Experts of a small language model.
Size: 9 layers, width 256, vocabulary 2048, 31.1M parameters.
Experts: 32 dReLU neurons an expert, 8 picks a token, a softmax router.
Training: a variant of Adam for the experts, 327M tokens.
Below are experts of layer 2 (counted from 0) of a mixture-of-experts language model. Rows are named router (the router's row for the expert), gate (a neuron's input weights, with its number), up (a neuron's input weights, with its number) and show model dimensions 0-63. Each number is 500 + 50 x the weight over its row's rms, rounded and kept within 0 to 999. Numbers have three digits each.
Before each expert's rows: "comes after" lists some tokens at least twice as common just before its tokens as in all text; "mostly gets" lists some tokens that are sent to it at least half of the time. This comes from a sample of Wikipedia text that the model never trained on. Tokens count by the router's weight.

# expert 91
comes after: " |", " from", " T", "op", " in", " tr"
mostly gets: " Th", " third", " sp", " cl", "In", "On"
router:489498455427458552479426499483586415412598486458484506453456513455465546527402455450510437465545492548518496472507445512507517466451491561509539456400519559507486560482561547506526563469552556
gate0:523566507427480503515521535464438531492523512503512577487429527512509419553547560513527576472563432345487569433550528543454503514531503488510434413454524509464519584535492489390404546522590465
up0:532531604477505440496478444536509519545518517515480554468402454572520415532466619526528558408523543385529614375533546487512525456562534490499479394524584473437473571571498531371494494533495493
gate1:491462468445446450557432476557514560464582476488531539519482550521510445475483552475485528563478544540484483479478480526409465554453573569598518524471494478374516466477505547530543617465609392
up1:506441555402469431585486531560469492475547536454587462517534543485486499477545544503486486578528516557391510450520441448392599468462448590631548497454542500408511508487543575499547607515480477
gate2:472493425543454526499534520532572432468508526529409502409444403614499495498470598494522523534449497443470406529483482437478427512497498499543487516542502464508448445560551455531492511487501523
up2:492577405503515482532526487489439486479512545536499491514489452640480493488470562456463471446485498517522446533465507496487517544493518532495464509563462408447456489624513426489501475534470552
gate3:464505442454535410446482487456548526466579531532481521551514530497434488402492472509512448335494454544486537503534554513470487457548450485463490459534496522449524448472455551489502454432528589
up3:434447544510546446445543526434614479545506485526546509469507513442537519470490495474493458493571501520477481573565569544478456482544443535453451431544530430486494421497477524551458478423519534
gate4:513536394507514456481494456497501463498554461513489498496439523471369490441496572492574523514489470519508575589581472469529473431562625544464468521437516530537563439447506517547462482463574569
up4:468466432553526456507504380593501479448468405458483468511480491506460457496498520538528509487474493530476557583565468506487513440461563568496487502464556588494568529497529495555439477517536474
gate5:514466571521572543452539483549565514477590441504504500431519448522603480437530485477499518438535473591505487493474456463542468519510567533540544558452507505474467414483577537500462529425541499
up5:487448513528543552444538506572635538495536484570463573484567474506585480497569528482434483502484455499445479518502453452528490523525503484597537619462502531442488458490555522481471501467523506
gate6:561513473542532519519485567589563563410525503493530453632555595519545543546573514548532493501479464415549478502578455397596526553479471416550525439484493537543406541537566531472528463596495410
up6:508498452503514571482534512551536582534459491582462439534452589518602577610560472549506491522481488477464490538569494452580538576550392460553521361413418508616468521483558515507466580502495437
gate7:473474540481597437463535459429504571476459439505499447578526479395457501484444424510445506461438490525546544522424480556549477511438585509408505518495380516537505526492468477533531480517535471
up7:525496532524595440521505494456537486438493464470535490493561398498516484454408517435459596491406475461546556520509529480569436542441572460500509566512429528574499546506435502547558535482464413
gate8:458515425555495485506537424435557534501556451466549458530496448429539537450424509558497501462481424571458542584470499497485570576577459549511528472630523574438569567434486557403512380491463445
up8:448498457530513475527588525458556510484527419546550505506416511530553525411488499477526526458410507517501560578500531496571616558538451555533582430634470504407490508525506548507547426445529414
gate9:501472550542477583522463514462459526497477527428507541478460419507540528520526528604504497523508540541575570504437545497443509486446468531487449588529532438512464410477495463530449484526491457
up9:503390509515427571540539559461436517530501525423480470435481469359488568501463490477498470544565518547586574524467500531484512446479504577480525508510548426554491493492430515500525432505533514
gate10:611547582518460563459554483511443548532531466506504414463573424545537530470479450465524455519467423433472465542469578509530490444582488457553465490560601491465518533551449571500518500467587513
up10:606528461508466537494501499602504492472545500490456417452512474537571527487448425412513531501422494448516562511558565566492511399451524501613433542533623465424490564517499585529567542454631505
gate11:498439484469571483512471549518583462493458522592498509512478531498504443537512586429521455523458568507510521551516442495503594486540551420417492464490546522545473472629422507562517461575468533
up11:460448449515545479494559562504573500514506486574426564524445523499505490498528558462533478551532498478486474576436546522444562521490513475390512465513455506472517505522416500502528388489455491
gate12:554459416474412485477423466498507472635491532411528532503495506537434492506480471473461428609525459539511471547581556508536497503531584549521496508564489460593487478468470587441478449466494512
up12:523535455507442569513480445490476487610463478441475503483604465445440453444546536519434462604529435523463550512500485515531497561515477523447445451568443394650527468458444540432547558432460483
gate13:448559495475502532547518547488566555492577538633458455489514508471389516478441417547538319435514559508517590419540498526538528532516532542447473583416544510532432555609535534481540508445465476
up13:518565425458489599408558466528470575626483589495522484493474444513452497506501407540557421490504575495547441525614499514533436549591498504510458524408525524460409446575545513540524511529498562
gate14:558552483485474416494531472572410516518516537459409500492402502493390476531448575490506445495597525472502551524604503544559586523495522499485436557437530528416515564526453531477587502465488499
up14:581542507495541433536432449514500595487516547534451588472411544512427454465498596498551443489657508478492547462510493464497483518498504467506448493474497525493523518537443533457552630470513511
gate15:523460602571524449571483511484404510473423591537551476499423453562411530426456547488405521558364511539422572545542435531456546415527498465547519578446458490495509506497505470530500481532500470
up15:522400563531488538509531534541428494495456433446464521538405510512438540500555541542412507456444523590463464516530350506452536517524488425477468560469529420497504419471580510541455524498489470
gate16:543514432500518499460461490504547431429456386473507547442569407557593421525520612435497551467454560452553468592549469524508468472462653554455583518521545571528493454493582498493480455568439578
up16:534485477441475561427493521432578549521557396497468533522520484573573465555526585464477529451478542461499485628537452512517534518457628476461567458453530518448481428485565480410537483476476540
gate17:487498492534443446469525499554603438491487432497446502520555390583571523515484526517506509479534519523559467546390438462505475518523500506473532510357559435576426539432506458554436463510465485
up17:491448502540464445466567499564590433508520437559533406509507466546566576471556457593479546502538471546461412540440458488479470532550458445476569468428614454562482534448576511558494502510462429
gate18:573509487558544501545428463549452436472483547549526518430526476584558448491529593488572529404507517477583547494417531435539502528507533398540611477534428482436393592498479421491495488455501521
up18:520556495480520478525487475509469475557456502473536545505487394533552479507516508527506553500489476554531495508454540500517546561465547503473538458566396570594494566469462416448428507471518530
gate19:486586458466541462571543448564477524459416521471472573481483500470452431415446418493559531468538461555391532405420495518648448375400496475489447449475484555581525497471562530517469602530573538
up19:477564488480562477474513444567490512366452443515425561524456553458473495427484492522619543439580518552526515427439509491556449454443477542510454422490528530537542489529604613576482555459540556
gate20:503471553474541545479509565547505533562548476505580567492484470496542550556499483458503544509573540527491460543504490510485492563440420541517524409424560478559561459542530523465589569494423491
up20:489480616430474436497454471415493482499534452456549572449543501545446533517510524519525586498529497455531492493474494545487489568478421497483473539423577436495520371467558564473530525462583533
gate21:494567514444549547419516526492569523522576499417502556432537468415471520450498572513524478546487451492562507530491513527517537524546535480556479491551552437461542537425541446549496430499448489
up21:548555580496475542425436609537506502580597505482501522446447491501547462527471575404523431530494396517513550519493505513528509450532513531561514444533544427503515597492475485486552438505444427
gate22:494394408463460534371518425442527557555498485481508521439453525603444565530415491488535592499460617509487487568554596551457489440453493529449497483473493471641535476487497443536480536433523515
up22:506384425414504532407557472380485545508493500429585511375551533571530488518476505478458539514476570484612387579534563526477446610474581454526536473497475500582460443544453438583457532529564590
gate23:560521539458535500452584480443502480543569482589505505483399365361494552526516515496531541497449450527551471519475588550505464592480471537515509507379568507459520544427584578573517498513535533
up23:496492445412523580474600423528496489502544434563564501437335409424509415433538464487647512497521443524488511511457571486556443593526450567489529443410506535519510484482465617482513531506566608
gate24:480533417492543504466493475569447435534531514466553531431550400567524462492491489427619505547493416499481577518546555462493507552429508514417462540438481518471457552492457468389504482506508490
up24:541476418602465564500471530536551413568500438496515466481505412416494508459497442444565532588437385501381569413525588510484485516450599523420515430473424474450434528411530519418470504475520489
gate25:608540436613495521518504513510596545479553559640514510468562519492550528521427559454495468524428493457499459531505506467408500475588490532585554572484510544426519469458477503612509413413483496
up25:565465490497472454496522435527596475537619511620551457545501555462521576482447481486450397597557438573442420577454464462472397497532572488510580510490436494491535486489485507518495477479515529
gate26:514486466476551422569454515503538504504540517608510499459504511550459437516449424501628447423455456491479494492503516497563531510544515471411433512597495468472407533526437549501468472505584475
up26:485518391460560443544448551495521597528567550563533605471506506529442493562479437508603441455515466514511510455487483442568514586489586592436525543537439524514437571541473552502510421487523538
gate27:519503523626590538427445544438547517427563443594465502499470499460563471466512486534526482506494482423533628504556479553510528467552532546502482570520559508395442437520537577469504537501533528
up27:498512556581593466417555571519590560460579476512405513481389574465523470471447516437475455498506515474463557520525426476539545502544488571469534462454471564493455502519509629465481587502492531
gate28:535464498505426535622545446513550428534508540465473553467452401537489541559461553558497558561474477569545542508439535509568533490529552496425501488508553569499392491497539437438477445468455606
up28:548531498474389471555518480431604442484575482438452575550382372472522494572482525540458566490557434532525512456494532551553512519425497448430471505566524511475460509474469456518499470457461644
gate29:558589513512575549402481466569413528425604563532495481535428456478490513530515476503583456440494495379485458456561616419534520494512484507516476480445506538517464447518543474601427509450449550
up29:565523535531523532415530483521420596521606495504517503513436445407499507439520478488537431402463466404453473488516629468548521557452578504538520482521492504552488438504497421461469413386448521
gate30:522510445460521510514520479438547522506552442500560423481491448527607523425576407538588568498475477478422490443422468448562472457534541416503385491610453615425355502465445503514494580490506435
up30:465484438440472489502622533416541600585545490496536394495544394513637538487527427477514534515614531522437521508486465467474497507415505415503382528526478504534475530529457429550453491517472412
gate31:613423519446519512489457473371528499496538529436530538527512447460477531553511540518466512470515558429591549495561635464491562528519435483510416478542498491407488463546421638458529561497593606
up31:572447557490535435555466490454520525437557481486527474541513543366427561524457568470429520420600577522547556520509551476460526500515469548536444403546570442475566483514414646491487581516602579